config.toml
num_hidden_layers = 13
hidden_size = 512
n_experts = 8
experts_per_token = 1
d_expert = 512
d_shared_expert = 0
hidden_act = "tanh_gelu"
moe_layers = [0, 1, 2, 3, 4, 5, 6, 7, 8, 9, 10, 11, 12]
router_score = "softmax"
normalize_top_k = false
routed_scale = 2.83
balance_loss = 0.019
balance_bias = false
router_z_loss = 0.0001
router_noise = 0.05
init_std_router = 0.0258
lr_router = 0.00108
num_attention_heads = 8
num_key_value_heads = 8
head_dim = 64
vocab_size = 38433
norm = "layernorm"
norm_place = "pre"
norm_eps = 1e-06
positions = "learned"
qk_norm = true
attn_scale = 0.148
tie_word_embeddings = true
parallel_block = false
extras = ["capped logits"]
init = "normal"
init_std_qkv = 0.0316
init_std_o = 0.0
init_std_up = 0.0316
init_std_down = 0.0
init_mimetic = 0.5
optimizer = "adamw"
learning_rate = 0.00104
lr_mult_up = 0.777
beta1 = 0.9
beta2 = 0.95
lr_head = 0.00822
warmup_steps = 482
schedule = "wsd"
decay_fraction = 0.807
decay_shape = "square"
final_lr_fraction = 0.0
batch_tokens = 131072
max_seq_len = 1024
doc_mask = true
train_tokens = 613600000
max_steps = 4682
dataset = "wikipedia_en"
Below are experts of layer 3 (counted from 0) of a mixture-of-experts language model. Rows are named router (the router's row for the expert) and show model dimensions 0-127. Each number is 500 + 25 x the weight over its row's rms, rounded and kept within 0 to 999. Numbers have three digits each.
After each expert's rows: "mostly gets" lists some tokens that are sent to it at least half of the time. This comes from a sample of Wikipedia text that the model never trained on.

# expert 6
router:487479497546504510520467475532478562477506503535471487507484504529530509530532542478537510490525500461492512486514543473486494504485529508519491513479495505515494500526517486483488474511497471496460499514467501533489525489477501475462454531535478497523507512439483528476465512522461529514527517502510514510504550547521523521502517529504515454484506514489500492488519484463449514460511
mostly gets: " year", " School", " film", " series", " album", " government"

# expert 3
router:531444513538541486481460477525497535450491518544502502529494507539461469540529474487558499505502496489528472489483501467460531506477515481492532537467478511500533476493475505458495507479484524554472532494454492510479502442490502508522507494463541502476456491524482523492472486501468506465503544467517541520531508496486506514493481487515533461474489532521521477517557499553496501519536
mostly gets: " create", " established", "SI", " Ghana", "ward", " way"

# expert 2
router:512446500541531495496468493526483514451510525539482519534492495509462466542490492476526495500475499491501467493497471472474506488494545499468526521447473511508530512518472489462497515497505526543471519497438473511473493460509523509522538482489557507506444524541503507518489499511493507456496516484520534496528503481462509505497473536528536466427475528507531475511532504549467506502516
mostly gets: "11", "20", "18", "10", "13", "17"

# expert 4
router:493479487519554525490467473500508512492469462522550477501472452538493487495545472512551499541535524554526472479480529488479522480510502475483527530447492489489502464465486531462491480495505536543487542532478468508514548487517482524475520519486469522474509511477488486519494511472462502491501533519524515520507531494499493526494504472524524503514472492484496515529562545511503499505515
mostly gets: " =\n\n", " Genus", "ă", "^{", " ISBN", "Scientific"

# expert 5
router:534468495530522515483458488512500538461534520540484493515476520495532475502516509521503483481510501514508489498509504489500491476480500483494520519504486511516499481508504482489493536453507466495472528478472525506457493463517504495489495479456579515463461470496496536521468488493495517466498520471509525521523501492479547497517510501523534471453498557539489450514514534592487495518508
mostly gets: " Man", " Sh", "ay", "ah", "ash", "ik"

# expert 1
router:505473507531528490476506471502507512478474528522484513538544507567453472543525480509504513472505488461556506496477482504485565505494485475507517510503490508495535484500483489482496522480493537506485508504461517487486468448495490491533477494433538423467500497517451548477515462507495529470467543470537548491549502464460508524503504489507509462511517501498536466506555494515518543503520
mostly gets: " The", "The", " –", " the", " -", " March"

# expert 0
router:454502469511531509509504518516500491478459513524467501505535510507479499528486513463515483463498467476571503501465486498476504513503462487476514529465498477492517522503469456508498508484487504521493531491503537532497496465422518508525508475506490436492506525509474504499479449499546473497491534491535541477513489546529517508500486465471508498531501512502508479456534489481536468511503
mostly gets: " from", " had", " In", " has", "In", " after"

# expert 7
router:545441500517523495493456489525512540456515534516509498535525510522473481533552458490557505531470483483539496481507498473533526530485509492500536544482470517508538472487480494469503506479475493541476519492469491493492514448473527505526501493499544513490423476530497487490468498542478523470526510450524538487525492481480503533487487486519531461482518519505521481526543523574515512512540
mostly gets: ".", ").", " there", " .", "\".", ".\""